config.yaml
n_layer: 10
d_model: 256
n_experts: 64
experts_per_token: 2
d_expert: 288
d_shared_expert: 0
activation: "reglu"
moe_layers: [2, 4, 6, 8]
router_score: "softmax"
normalize_top_k: true
routed_scale: 1.0
balance_loss: 0.00278
balance_bias: false
router_z_loss: 0.001
router_noise: 0.3
n_groups: 4
groups_per_token: 2
init_std_router: 0.00963
lr_router: 0.00105
vocab_size: 4096
norm: "rmsnorm"
norm_eps: 1e-06
tie_embeddings: "early"
optimizer: "soap_variant"
lr: 0.00508
beta1: 0.95
beta2: 0.95
batch_tokens: [131072, 262144, 393216]
seq_len: 256
train_tokens: 1017000000
steps: 4003
dataset: "wikipedia_en"
Below are experts of layer 4 (counted from 0) of a mixture-of-experts language model. Rows are named router (the router's row for the expert), gate (a neuron's input weights, with its number), up (a neuron's input weights, with its number) and show model dimensions 0-255. Each number is 500 + 50 x the weight over its row's rms, rounded and kept within 0 to 999. Numbers have three digits each.
After each expert's rows: "gets" lists some tokens that make up at least twice as much of what it gets as of all text. This comes from a sample of Wikipedia text that the model never trained on. Tokens count by the router's weight.

# expert 4
router:533554419428442524527535440427398532438420418515540428452532580568512601475445445465459399565559579449417518428469502460452535442493474452490572567547518449519471453444504452537565526525572530602530512423435565457430412501466522559489540477601398445496541513488559478464468476605461534503523545458547534557533511469549442465562423526543488428594425534582483427513453453541440545544538555453492489550559512522478509557439539439390474516464464552455496529444460545489534544518497445537519566557557543457434436535534467487436563498471460516437555455432431557452543542480444547522474491405518547524478485458475548523495462447493431473553543462554526490583527460509414516588448479533580526449533515545558537462548568572472536568456459543478424508563557548548535563553530421
gate5:463407468491548524512602517550479605382558419515557477469495519468500550539523532473501540435522512425424485519524452577527493437533533543565527474514523547492414455534524421462520533448477437530576582443582475508571506414478532570546427444541530458393532579613513611504466387537531493531444499432508521593467571533433550603539504502531523456490519453529387513553560487426458505521612524532489419497507612477640543441435601470547520522513527505427403472484499533427542494537518490502503527498503535480528535496554472520504551455477474619488512503419489397524520458652546462519489459462544541530505427585529575514463541451491513563466521403439515496569511471502484494513561426511515536496554544529401581490555517559456496472472459554482459482488452473508456548513483497
up5:513616479445445532487423553418468401565483589450464509533488476496598521481514447494488415521549441568541462458363490477417525559510474466528504489511443481529557558413472507492464497538516546464459380517476532493430452569493502458429561533475476534571450406415509401459534579493481501511472553638424454477531439473517427392433491465522445506502465443440567507420474542504484555412402501457454579485550459543433442533536485512453495513429462519550539534505539484578520494458488528535480482506460498532455481450476564519430442500556556398555526510596514559425438458342486512497516535527421477511525557453533430485503513501566452489514475506568508528481510469537535446441397558440478463454502448505532359497460461539524475544475501407546549602492559530414554480479461474
gets: "2", "3", "4", " ", "6", "5"

# expert 39
router:557558432426450548542525432429395543420425444531544432467545590534476595474443463451466401562537613464463533396476471495451553425476470431474562597584504446480506424438507481567576529529550561575522531420414563440441438503482520576466536484584406464479561497470542501482468465591479512516528553506546525554548507465558419485540436533530492408584452522590444425541428462505434524558538526441493476546542502543472517543465553442464469484454468516480510516438485528482513538524489465561523554549577534456447439555503457480440542489448509502448559466424420545453554545474429532538478491413541516530484478453504520554510457451472479475547543471537525505604543430545406519588458457525569548462531492576564515467561595573495540537448455553462441525570543554557535551552490433
gate0:534462441486407504484469532487471541448512426521411555478479534421462553478516524593568583511545558513482445528429504475521501453422532574580528542562566496420544425450469486504555544525531490540482500433592557481441535496523577388468598460473544471493399469500430399485481489627403426387546532511516450478480522529499496442455491503534495447510455521407525386504479405413475522515510492474386437529567485509535559463533546496569454546526470509509495485432520517451564576543474535550618545498458488459493575466415524506536360395515497502516468520370538468525558548503569572478470486537461511532462437450581476554514474484538442522534502501495550560547547545499450528560613473539556570521557514407490466486531421501483493533505526500455526421537521490505499558399591555
up0:478447504574531486568514536496539494445529470392519565525513519505542506510500504522590501511516465451567531533411515502588479561515468554509535549429541475446594479533459477479513541455496486487475415475529486447490569498511594548509525459466613468494506450474429457456445593515428328413568540412592479544523520594435466481505472519487432466480493530386519446520429475439438460551538497482516494508516502573442527625581500612520500500539523516602542494462460452414576535568485506469526533531431476484479428532436507483528513508494612508484426514469539414622488572509557503573500539532461489516514494399491533511564513514495520506511538478527586433461503402491450553482507431442525476453454523424472491521516415590480408518551392534433421519489370556514465491399536423
gets: " of", "ers", "er", "ion", "ing", " United"

# expert 58
router:535501345495449469549532459497385514469451465573515453511536558475511488425385445423517477493565515459458542393447419484483554482487514411578581542480584483518480524433557512521512519517541515523508507453504593496390505523516490513519539506591473488422484467459491512532442523589503561502478504522483507538547512500600481486586475541496490528532493498559453494575465435529453522595512574471569466571513542537509510506441536486422491476339435497462573544461496514406476547496490501582568524538596535423480424539526475491521521518512455545474512379487547541422517499415429513484412475492518549551410578435433476632407506468486487492512553487476633515539482493526482522540428428535505523510506455550547510508505510588442554547445446514398428577486523585555541482518462385
gate2:422453476476393506502529447478516411504479536512550585508517472498425530447390462453469452604530524454584567415541473437458493537524527485537479566510579461500457608482483449518466501514473494528578546547513539557520507500519573526534469525449516475465468503571452497603470535503515550540494490503474459529512482496478459482564599460421573469445580565404461463466455486429439478518552481433503530441621460582463493457554473517503526539504510491562430576544415553450493604546426446457441480510504465454484546625515597431475424517488479493399515486434355587477475454559535458534518522427472505483495442370417488474492526499492512448446524511546430478469444537519413402487462590521529539551496501426408452428493379564418495440430486493542506442544516505527591474506509488
up2:439499499449406538504462432507435444551505532479519522473510488434377528507399467472547522561479525447538479452504468436497512525568531477485426580545521399504440653504492486464435492508475469460553563518528518568497479549468476503462542507492500443425483523494451508639528519558532564533462457501490444516443503471445485493539578446479527486563576616452529468433468515438450516511562506396546498486682472569503488568516495500576559523544501513568475598480464548465494541559532550457437465545555423480493555575543592449522337513456496493428453490442398633454465529519518442528561533477474492478480448399438493495542484492547515462524500584568477500525407523554438432538465551497517512547464466469409414440514441630484518478498512444532541515510528504524573472504459426
gets: " ", " (", " \"", "(", "^{", "/"

# expert 16
router:541559458441435522545497445423446567450456491438524423488481481537531506424474476438496420510599514452510558435432514495593538461387422469528527491500583474529445436460562441535588584494506572518461529447499594442428483570578519529551475541513523458478553465399485441453471479551501557560491531558569559545588570465564484540474508595549482526576466542580451544455467508482487466539603547419514507493558497555475471527494553422500509606443507492472460534479533522535549538584445449571570463591545596509517454510584522489446455412434371514516508506473521563453561631449516590475493494448580461530504549467487560512504505444546444515513527465484597542505505504514409541593447415538571505512575527522490511441530513531393577497432456498453520505461498536581528501492467458
gate0:603458480530520468623544487453590480517436579546478577414537442575509459508572515596528481537426513442509497525586479480490439569485449421473484513422526451484580492463524591499481450484594445521443481464486504540507415505513468462477601474533480426516449494471572537513402542493470581560480593548469517503531423456540546520451472469482590477484555530407549452434505457506544499532505525509525501448538434535508531566457476570479460497506522457517518598597549461457562558480447477524547504463457532434520510532519465570429439529448444391596554552494474450556547540484458580502544513544498593491510560488476543556506628456479524610570477517504595515449409490447523482536541496466467512613529480456589568434482544562614533445527498499511450439509568467578501478442509627
up0:522557484462477504570508521433456505520460571574485493492448510549451506517535610531495435504529492511534589478500614487433473568522445445447458567401481470474519526452537482392487464485543573567573454404518509531505440546560521516488483485368596512572509454524517499588514565505444533574542523528498491513528566426457537513427526510494456517522556555440481576401513426503565547427465536499471487434461559548430485556522578601512472457532557495509450488574517521515520492429510485547511520581473536557570435430454509417469447572528497549525642520482573515431588494456553511457475454569490571487545492432459527536498620481486522549466506503458538537452500537542592555466561451527508611544447502524592425554554542430554475506419469478519488451496542492577651628458496497
gets: ",", " and", ";", "),", " or", " but"

# expert 52
router:578525457477451548611531476466500550479435394558602471465597562518499583428467516474449461469553565481498497473477462444521486463431374448480523505508520406445462448455482476501489484516513623509500529445459540522462526445484500567470514488556455401559530522417489463508491518518423472571514552506532574545594565462511465413518477592506467432516490585575444542529469472499494479489569508495539485576603555533475563477473503445399443498434448524377439540444512560496489503547486485519557498518521527456430465520467390500485578529460464519473555456484410519494544537399426506532482438387530534551391474403437565500530439474547466493541511432535448542537611404524510566556406414553551557493498489564581575493524559537515589519507419513497502518517490491553586515536462500
gate0:641470555509551465470484434522493538487458534515505472507593548544441486540508473538534513529459514497545496453527673524430575516473531482596468516540492433538420596480510512565433504505567527490453557481450495538478514552545507469450579516464510582521576476559402550523441541550486444408546477520508397542506520486495570476534476559496445542610497459605482431479528486474569534518538481442472517525451469528519509429530458526608522574607428544491475547456451518490570536598433446517450527569507508503492542420402527480535560512483478502521560471534520455500531612477564496449454530477459423386553469447477645531426477496362527557482446383490502600449545422566464464435435513476496497509391503454425535532517535453476517482503456470494498506498488469538508476564394518
up0:454489394503537604513510582500503510536501478487496483452454485538533522447442481437485532514535453480503422461518425371407467496537505519522468560494477571443618410549501503537545468509493546529469564464436547451457549490507438477473441447482486433584477481446488542481506437386495552415483490466506524460417563526511387479449529493537528464519438483421490514547479473467454388399551507505468392466480504450477464448554504449491519503417546443500502546499491561494480397461567561486465481501501519460546569506611536523513471505527465569516548479516501550484556402544578523596488472566551565576593413532473388498401536578561568459578444520526542454517523604463593539501510441557618459435432477534524530482410457542464518528424526475593585539568502508471527473422538556
gets: "th", " first", "ic", "ical", "al", " new"

# expert 15
router:538538427442426528524545427430413550436407425507541443454527591547502593447444460448456389561553578477439515402483469478496544432480464448508561574560517473481493455440501448545589511530554535592523517429435553464406424507489526533486528489607388430477553489469584459465449490598452504505507556476546535566558506477536416480552427519525486413567442532557459406548423472538447517530538519418505469531555516527467522549432530467439482513454467527461511540439481532503528525519501459548517557538582551460435427535506435470446577476455453499434545480425448550446527535500438553543468462399518544538447476465499524549470478439499507485542540469546518502580571468551420505586448451531586549454525503553558548468555557588475540555467459533463443545580562552576534565522528436
gate0:490481561440509514509592604428452540388509435474367541451486581418607470494479527629564459533459533414544450489584464530535472458411539481479505485470464435538455518474512570496498499538550529486503509495471463498492486596417514524529412554536544577530448456482495404428517559499516476604469582547537515480517560520521557463512411496525465500524445522555498472634482477524483474489513477519445523500504429454473578486442550504470557520504595439510534495510416525547517575491496584465540555561498518492544494471580503607365514449531510458538454521410470466399586460478631512509461496467475580472429490489455459496551492488563539551521443546576525519454602492536438432482510476520477492489489447583517527617516466571464493652510496522394462510497534558520527515498434536
up0:486509535524486525511435564525443557490427569510531522456553416497469525564505452543536363455503559579483505468473521536540507496454523460411557486468498450590481532468459541471604469415532418527606497601519600579542533505506527449432612554520450438429481551403526428423505401407536520604454428465445533510522573462569551537435453460513467434518509516474514452522555508509446491452501492550624470508558502470581437577467486506433468536421524515538524487543454561555528484500568438417418452511473582420487486522461541509411516548570496532467475494452360491500534532568437485489475509526555528516507418491473530463496332454590463476593530520433503496401573464500512507583457511445567525477524477531580475477418517523513528547486457443497486461547534521494516520512517561
gets: " H", "\n", " F", " G", " V", " S"

# expert 18
router:543530466494387534497538452466427540442454460552528451502493592466484621461477468498509441494540559464433477446500521506516506408511494435448635570487496499512536510451441470513625535595525536549451548455501611505451391519500480582455513506577508394506517530419530455391464526556467607592484542423497473511500555474518394476495467511512492442579451499522504425544440519489489505548578587419508483557512497515461613515376532481465460634430417489481573497475512462539516453488497509524494500577571525417429413525555453436494551447455477523493558443539456552499504516491435512484388532390503548505514600487467463528444530466414400487493557446592493486518486490528424502555469484594493542472475526526560519443503528567471489509495437508517483571531569535573514488558486503
gate6:547584596471516521488564418456503528431479460616499451437556483449448475472524523571467431451506506551466503525555571560514482466538492502536461427478452485410469571496537498424545477471518584518442656525642468593519447453483420416457546481484452484535444493406561580466424456542529501529557476460459479492425587525539482553431496506445521524542444495475591539490516497540503504507543473608426449442486551578526488547460425534565533475494536498562501609483512491480534449548465404489566491453542496610489489631458482514508497511438489439476471502551438518480425454485480474485469493377493563542481520542596529524438459544458478525500574509463466434501444469550553473482470469519461553543555547488429451510652494556496480463497404500529531539553567447605586409500504469
up6:371532554579509542495440516491466485469434445495487516546429555530511471578420484517535495444540526541508496539495539534491570534401512538460588528504611541527536435504469516466558468447487468615407476585465568522486520444417559546486535540514500440514524522450536442533578528506420578593495504553539577479472481489389575502445501534530506463433552490451477525551561525510475484484359522359556457487541412590476533470532482551503464494487483499438454493491487521479467505507404467517455579547527489485566500431550557518554572457603490368429547416513561435543466517511531462487555544529493533545492461524393509493539540474516498567472498514430453593566501480495442544528511443459443432499506549382515483403396497459506530548410526407473446527483486567464495498554359525
gets: "1", "2", "3", "4", "5"

# expert 60
router:549499420428482438489506490479445503461464495545587454407522588517461558446509535429490427466541514473515559458536450525527586507529485505568536497474555453516452461403475427578503456543539544555534566496486486518400520473466507499535586519613428508507501469518463483492449503505423557504493514483560499556524491429555427419526478540492459417529506527529442542556459495597343538570522516445515456513544502543516528463471622489512484537388478544500530552474474478463505549521501414501499601544552545447493389493529420543484502496505507519507521484418451574418565517436531488521372517479523507573415446458470497529400505429431435476589578389517582509526574483572484496541419484538549543428564495503643563452551490523407505546442483586412507560556509529575544536517530496
gate1:492583506582475578542536477528568556477476526500484630380443604487474554498474484495517409494489464488512502532498509558514485539465387589540534424447452460471481559446528526461541497461485484516509458563546445415533394461373482523519526573591471504536375410430403456498485488434460503610477425529486495465517545513491517461431530565442501517540408524474587594531492502581549583449498436475571464560574424494540482528376534474517546567533518529513565529500524558456533485581473567486573434487463592518465407506479517440559472530450566445467499549463493534505471486573491539554456467419562421567411480531494495493407501430460516529494570497474570482520514579482441467477511440547488574439498436427462492486491565439529567463538600463466589532525485534493472516532460473
up1:526599471493498554526515486562562548491451543545524629406431531522455489414524491527525489556470485489502463538463514503474477537449511573558498425440511471408412565452492493472531457487474462508571475570518485454491416530390494480544462572544485487474398433457440428553427521486532485570441458557487523513535569520518545476506551563457517506552434483512563635516482517534580615415483438487595502547570391516563498490435500424506524560538503638511571500443527579486541530548463542466558488554516628494470418405399463449552459541451557421526462520460515508500461486547527516544472450435583433571440503518487547482375551424478549573447505503494556506446493521428500457480562437580456525435488399469478447481473529448507497420494585515461534561524411479476501514473495459
gets: " B", " C", " S", " N", " M", " T"

# expert 63
router:525527434463445515541537457494513528460456431455571471433534581546547598477429488508476418488519517454410542471524509497477579417513451487524577515502516473486491498466520512532621458586432556501540577411531509474443538535520599537442500560562411492493576509457482489449472438533424521490530532492516519509532548475520498474530477582499495508581501536567476428510487453498469481595562561490453367556555580601469478487428530518445500536478388549406445537475516546427512615520466473534505547511520574512422407513495450480464463493499491512475580488472401570494515553500421543474483457452502564509470451461474507478531428449563412562547524481552516563575517339494377514561447520599545532390524495529519546486627512567514464553407486536475500513490545488564501438605543481
gate5:445495546520468495425532521524543448427529529551452470501405537510438423600540415468511553482499558496435561500487520414515494560472434385548608540462584517532461483495496593494448540455480506538547548446445608525462441489498426538566503564546442407512457431442618527510499427433391533487453414433541463474521483500583529513528467562441507545471522480471530501479459508539411521462391465534514436600466524484487531518468558577519485508510477546510584555468433520509438448460465439542481572464463544504553539488478491498490497525468481587344570534543433532444599547520544438444490545511553495456541515470490522497597529543491437518495544513434426394500465531360448369506588496475444497512517543508523489530506564476543571511514571517424572589519490435561490470534455530
up5:540555519573636452510468493479525529497478548605527446496496385538477550468531450413492497515459651504496538518451601464486491415570452485469574598448563588498452474558515517509525541444447521534483501381562517495522467503485545470467494576473395415613530462492539457492587515433493477426479510450484423479528542523466544476462415500567585540499542564463516391473454514521433557540454499483561451481424486522493479529483486487495516528484451497588487588568513517541542499471391441502505529540457456505547515449455522574504515427450498454479592514520517538566510488577458478496458408597508496508544507480586503564486475589480546531589574500535476479461446576401403475383539464421521421461483503489463455522416471573518584519441475583437510531571516441556477476510565449
gets: "0", "5", "6", "8", "7", "4"

# expert 37
router:551566402428446549550528447421393552443425423511520434450561592530512599474431468470457395554543565475427520389490475498472567445508478457483586594604535441470494452418505448532567537507568572583524537417432570455422431489481521570494535483596415449487535470475548474482481473600478501495512558488544535559530496457545423473577426533527516434574445523561479438518433468531453531539539538431482477539546519536467525527461515441449460526479464561448497519436467534490508534548480457524546554548575548447441444542537468485448601491448489510427566455427443556445557531491430544545484498400535545542466465471514555550477458453483448467530511457550535508565537451549426483566436449571581529456529501544541531458547549569481559567453448541474441526556561569544525535513525441
gate0:542491510432456456497572461472420584584513455473472490533487553558500529457542455474508488553479500415526524481540554470459521569450436519518585449484475491499516502472549475461553513494448421564430461420487476538541567574540432494540531494448392414481591449560485509485490460532488514454481534429553407518534487416482468418473492508465507490506506436548481453477468421606451559463538541596516501552513503476464577417517502531399455484547420541498579471503579535487422533425460575471562490584510491437459504447460483549510507614434521388410455697544460520404518575486526378472509565434484460541447512561548505492511474506564473471469575540530626520473565445517513521581531576638451532456533457539530517416528570520543515499539486421490547547479516480479464536534501524
up0:568555501551560393507450490547642523538556561506562494454532499485468534419489559488562476503558586582483395491532577607445547475514569507505398541413510528568545526520514516534457550455493553565509425416542513416481401579510479472501413445460547508482471511512491527474492505534456504504489526417533552431522490482567502485497454500416503518559546534500542553498468587422462448503620535425515491502438476484445493502371423492552545499366470510543428558564481553495548537567515480601568502495488492510475434586506443482423397469531494611513537454480435532555444524516507495544427427551454396470569478441516445490567507492547557499551476376539510480533468562557459417406466533457492536482438464581483544569528524503489541428496489554494426490496499531513481426464486564
gets: " ", " United", ":", "ot", "anc", " −"

# expert 13
router:549553402450443514530528458451391551446422435485536430463515569551501601467451451421481387575546596445471520438513486463460556415484462428531553571542488496446470460442520463547593531529506565586560535423398561447429423493505539553481536496588387471471508497492558473475428475591438510505466548434564521561548483485547401475560447519534492435561420548564482446495446458521466528538525544418512485532553520551489522601444566459441481479417489562467523527475460555509542539521501477520532550552564536490444439527518471490451568456455454484449551464404431540458548552533395559529475461394546532506465502469454524529491483435497459500556535457563552484603526465569421520569454486504575521459535517539550542482570572550465541532465442522444446550564562551535557548529523457
gate0:515558451537420490577454423504455470396500534475464547634524551565510540544494483516462539541436453523428508477432438462454461568437558574518517517385522495635502476469512477482473450446543539607493552495444518398470426548491482484413427549504446488535436433524533478437461481451513468556514445500529467508432451456474515600461474541542453465548486613507492478478506544488516518481544427513446536526554530520512474522437439461459463456465509558457509384514493550438428472474517459471496562480510553458403457436465461519541408429380453452404517495520501536484608528469483534444410538445461611478523512517444425449469511468455493618516540469527525554508523505507512495444552443389514589535503581425504447408542512512442433477414543598436425473442534507545567457568514488
up0:593552479520447513473350494451510456470439517540477521537459524584528494534467502493367579550420484534553485536515506542463526468440541578505524455462516422499524531495505487420530522500492510517422455570565575453511371462503500475474580533553545502417418530520524475512453429482490508537536567510554482542492523476501495617452461554519440518559499508464487476583475506485563479435533535532496438531413501479602500499482503484490530442459493475519500450553518535510494481580524439502469535506593479555492510479462447555609509444391513469486579503410494459557540577456496447517403557442397613529542490532446441427550525583572534576433490473493572658481538450531558559564421435491475509507553550488501421503494499521507455486469381531591578473527483399511527512346546464
gets: " S", " R", " H", " P", " L", " K"

# expert 57
router:628522409395490523552528496480447542474407440573504459480510602538497548454433511492518478493549477401537501448414403494479491523422492511517587518516544499462495461456609462559480481542536533567512505469459522494455481593544504542414540530539430409494494533507511511371424570529480580523534527414519520513539506494561419460533485604430534489492436505609489481587355491538419478549534537501517446538569503562478525495442534482408442604506502542501549483499561504417512550559470480501578586483495519427505476564517432483377536483470435559395557397488421549506476535433447551466501479520538535511391478538594546569431525483501479502572532527516497469546550487530469519548439437582559519473551418589480539464531575537478496524475464532512487553503540529544533487569515452
gate0:529518467516494570519490557564563507443494543479482504473491527505521503387461498451557544465522442499521476449543507459488506490470477624483511441583435464554507503459446467536485517523517585535497539472473502495412558422462533516499557455485567423378533517571423530543439589457456435514477597513415369537453461561462542486420506504414522502596426532455522507512447446545516534514532551492502496537459484607466488568393474513480500407518503456489535419508458393501433522541539549457516549492576530502548499424479529497503383501435492553530532416484447540500443514386412404511446520550444515493484506500426486536504544541550521501570504420533481466495587527465465564593531492526534540360472444537528546395555551572523485511627469527462540565457488554542503647542518405
up0:538463497420478449484589466492452472583623489519573474542495504437545430513514421454407456510513582496503443483485555484621489492597453380580461550443546501452472488490412512509475463508459476538510457539503453421570515447552504572524434487432476532512497473396648525432568520421555556513451456512494512547511533471435456520528464548581517479407573472544379443444546472464489514465467471479507535440446475421527505425599609505478436502462503543463502558508533554518534538450448492495447517568444547555458474618460510479592550532476484540454449499481564450525586479613589604524530542489621495513509496583535484503507533455534512502506490545511531556539419510531526458465545473448445468589488549479528412595550481465529625430478534461498511482509474542527461417496481529
gets: "-", "–", " ", "/", "f", "p"

# expert 22
router:527521481454466475499530478422503508500467433510524448428511532493554551447411491445433456492531529472436529517416479482527536419438473474487553530477489373458514512382592535566465500495498627561547497398481533481478507519471526555501550452563471447461605470456550476510483462578498430543567542473525464510612491487551399461527376525563498417504478562602431458468410414582475511458556504504446498584553524576505479514473502470472485565491508531459518563397549587455514577574509475578464490551521538441426430527491507501436516481428425505492544516420471519466567588493496493499487577477539539563483456496532537607480399471532558602577606448552505489607550455547505479613493486500557549421591539510497543503525557583459562562473492525486527538533507545538516520477550432
gate0:540536521516595667513522452487508493568473550516551498466475497495532525555562531430453486511577490441483527459496475438527485533528574546487543502572483534562461557459590479534571459524534473538525530528473482560547463525479574506586547447597479547548458484463433579471526562546503508521519520569511537569547565464487431367549503504519385505534552451485490513465482524532572565420448427555508394504523490436424447427502538532527506528508549464496536513539460539427487377482527543495520471460485417383455515574412418477523583360580460449551570408531510398435528529478439482494582456481563430569457442542489486519476448546505517523448537499499500536517563493442557642481510451507489512503541507394549526516416462565469547474471494601507463508500423577451434493472597502
up0:530531537525652565502487464570521465503554502488530463487465509483499488590615559444402527471551432541494554542484474417513448556512583536503589503566533518573466569530554542517484440539471464582470537552430482521529500530506539575508519483520500566533481463502454543497489547537457531516556433538486523561485551514414433414576567505530361494539526438521475515490522506567553553503487451541477430535504505471422478452498543478574478550453557537526515557538451564493462353504534483514597461484577417434454522545466456471544611359543480449491582426575417444412531514521433486475532426508551471537515485445522468494442431535558491468522463479562492466588555462442535624468518484588485432532542430493524498588458539534492546419488485596452552464532437608436477472444527548
gets: " |", ";", " —;", " /", "',", " ·"

# expert 32
router:509527443420467477606569445478495521439460452570502449508533533500575534483467468410514488466584536470536470461535492478487528490495459430480504567519528479516498442421435412514483556528478591531453515461493552388506521512499527528469542447555474394418545410437511508423489441528476524500515526566620533527579529413508481483501500583494470493513484603586491464562470452543511508552557504483575483604532586552488497509508549498504483522429427527457545510488476488419548515510418431583509579481523490459375390540557455503398547464423508549523494369408530572467564576454467618498463504487539522503471540429500579574522405463486428488541558509567520513501575484539486564557431523551519529463512441454506546482520490641442483536468437523395505545572510520486571584502505424
gate1:503469515540498532513478565487490533551458468545470428485474537427488463526480542451571412488483483468418468433616493414465553533373534374416503565431476584493498442482460526463469526414483540559633505545441480578583423492476469498455432486529552423555438583491414543523515486443553526443511521538524542550519629458536536420449402495568477476570476508419531627536532474505518510514443516459428558425518536475514507480544513448510492493484470512471533513565512547527550495441478519476515540525496509459448393486460532495518478514435476598493497505548512495420493520475498466522503429522377494423458486599565562468561386500486485482479471408523524501397579506516567542519417463559512543417437493538491547574424613518627457488511491505542553465462519411496506504584452461
up1:496474438488495509494467432428460543461488497505488515508481514584525546493440529522451559532532561418573429661474552641485500366603482583514433499570458459399516406563448509521535479555482549443425554476496475415436540508485559515501630543438484474480530481522556547490521492528490497422521471437469461415476479465410496531486489511435546490414535503496415447499435581536536437597480610506512545461453400464570463534504468533490473540473554547578498528457489502491494501574566544536466502472484556496519544514552477504472511496483476460590369482525466450571521479590472510557514592537566486448500501504496461531394544554534594573492545516435496492601465477479482520515575511405476421537545521524437478409499511448417524448457496565375433496512480581461499517459560522
gets: " the", " in", " of", " a", " for", " to"

# expert 1
router:539558429435436520548545422431396541468416439513537433434526600557504583466442471430474394549564582468449532414467482453484536446487435426502574589581525464474487459431539481535563537514552512601507527412420576464439394487485527543489547474600445455476528508495569473458470485595469493514520556503535523553543510485536406477558443534517492420586430541585467461531434455530455504554532526419495464529545517523472532545461523448415480515450455523440501524469481540505525527529489444520527561534546544458451413546527446486412549472460474493441549467405433546433564524486434563548469472418513548529460479460475504531454454432466467497573519468559529482591537441541416490596438468532570548456510506557564549478553560574491554539468442544466454537573559568534543572541497427
gate0:549493409439512471458620482538539512516493516446460421409568570546424527519562405488431408528480492417418411437460540508499522417500535460502455461407457531494528503415564508443608440515504462525458399446467559582459436592491469498430453495500449463553507573473501537477426464470574548544492541534534549503505491471453440442425583524504523509533443540484463596521500442579450473513552492427484486478548472434534457498519536418506499502386514514571579478524488461404487407348546505478504497476472486489448547479529495480505459431418476476481489467477479541470467505562603500539532385509444509465455548456501551468595530564499527599460507440524538480503538542502545536470498525404475530490429534535574518412516512424585546563503397567508456432549473548530559479383526473
up0:524488483419512430449508524589442468468552547481464490445550556568494528493543445528439529408449481444495417518489510419461537511555476496470452383454580530605548586462550450434579474517424509419553533507462547517418458557583451595422459519476530498475530544506467499501435484423614522559547562595433552447420478484496429436466497500429543518605511483516506497557512487475497490436504518432519432554479447434442495416456548504433509527488562468519579530543522534453492505411507569461477558449518433539539566464560447457493558412391501532507498434487450475520547484509554581506563376545456532475472524447460522514567488492433478500476574466511444545590545459532619499522481554376513505512415536431504532362468551526537565510496411474544473448489465441499514545440522448
gets: " |", ",", " Reg", ":", "),", " of"

# expert 7
router:514613469495475529559659506479519607457422454505523472454516526481534539431468420504501451556537467491467548504423439422506578399445418504463525443566481508510410446496482448540492525538438512505458560487491513425505539573524474544531520396527462459465572452403536446494523475545409535606565542498558491583595445480540502502518487491548451548551497622520459463473483470469486475558581530464511417548580554520472548523505525487512396592450481481420450502436518552389489532511434443562589519606506562461463433501511492515531541469497378567488573504501441505482497537497478518556453481453549537550395502457465578554499439445478508538571520539538537534545513425520391546520432488492567495488498485517618497465529620536485470609496469560495515498574535515531595493508466477
gate1:497497472462514518509568512501480525508510472480535503498488523561500461492451579506577412523528399451462523519502583555420592517466481553462523431410476511494479471502534532499560441346467533495405492431572473531460474444627516479502584438579528539545491513497382376434478544577513483462514511464484562518555479465503565630562517514486448494549581567539491460509519586488502540518497573429428523514497506523520507547491550483409505620473515502515503534464511451503561457528487509522529473498489451519496472546557603514555438508404524541574502501532440459487401480454576581634537478567537374544471492544538467515482524383466558521470453437479421567466491501470592504517597528490539486473530530574625459512520524602521468600514446512450437588507468473500432504506553597
up1:536480488566527581415421508539494487516439486517494464533458536480567535572521491430463603497441504452515482520520468450574507471568420463576498557613519399554522517443509496593513555581484510483524494572395513442494555557352484513454475544432443462454492521506517559591505427422465538497484517523475462536490503484536515407485490507541560462428427390519531507570540432528423460457476342545520505511574487486480458505532490530542526380495443470505511522587451509515437621460492551445421470519597507479481514430464437503450528476566417404451460487491546487504548490514481431414472582476504603472547550481457583490500463613535472466496546559533555440489460510488408509501445474499480500516470496433380503467498515498457518478480546389585496480427532530446574439432431460
gets: "ed", "ing", " that", "ated", "ly", "ted"

# expert 55
router:556565418434418546551533440443409545454423440541537428430541587545492588479433453460482396556564572460462532418469489481448547455495478458513570594555515453483480426433509461573579534534539554569532542409407564448424413496473540556497534460594396459479544502491532474459464478604472482481519556459543505589533506464537414451550429531527496451592433539587466427531454480515456532548544541412521466537556500522477510536447526428445461500454463540443509552470470546507530545523496465554518545537569561455448442551509471510447585491488473524423541443430445548439536545481414552559488471423525561511482496456491519544493476433468477477539542464552519486574531451534405516587442471524590556452528519554573536475541566565481559550463457532457449541562562550545557559544532444
gate0:541565494497556499551653522453430485517456470546430476467412542550505504522449484468495541528528465584542495443417518488444593506544508507496509480461506457474495528375575496568428441525487510559434543531556530444527468476554534512623535557537427429527542554410586564497486564585367403460476473513517479460520521416489495457490447512560432438450455467488465446531439482456422481530509419493508464638472476445527539557527532490563489550526545538433472497490509491579551546424505485503478483615393483453578439427532521472513511446455526432472517476471452447556436509598515427510500456420599539484490528558390510440492519510560453457466450575532585534603504448570473492541512492550525461539521394460546468506460504471541544524470418568491464596495464496483578555558490563
up0:396397453508457415539497459469549574461522479542486537539570441474534562506560562513481535561546469552435493484506474515549448555534587558486554532510442522492488543526518604554503526506549502430511511467490395531458534454467574460453514484449477577509457596504438519441606481574451512588528491478501515361538490579511502445492498539508464537484436596514469571535516445565409466508509574486531485582446504529437452507500527576454343490521597569403519568513487472432603517454454456477509502432498539532432553545420604467562502494501509431523520435541549551466591491476521486536518546551544500555551550421451492551380531557458448443590457504454487499509493574528562539435483561428512507579440432510517471483514459445510415440602544470516433485515467485468470507547525379
gets: " ", "4", "5", "3", "7", "6"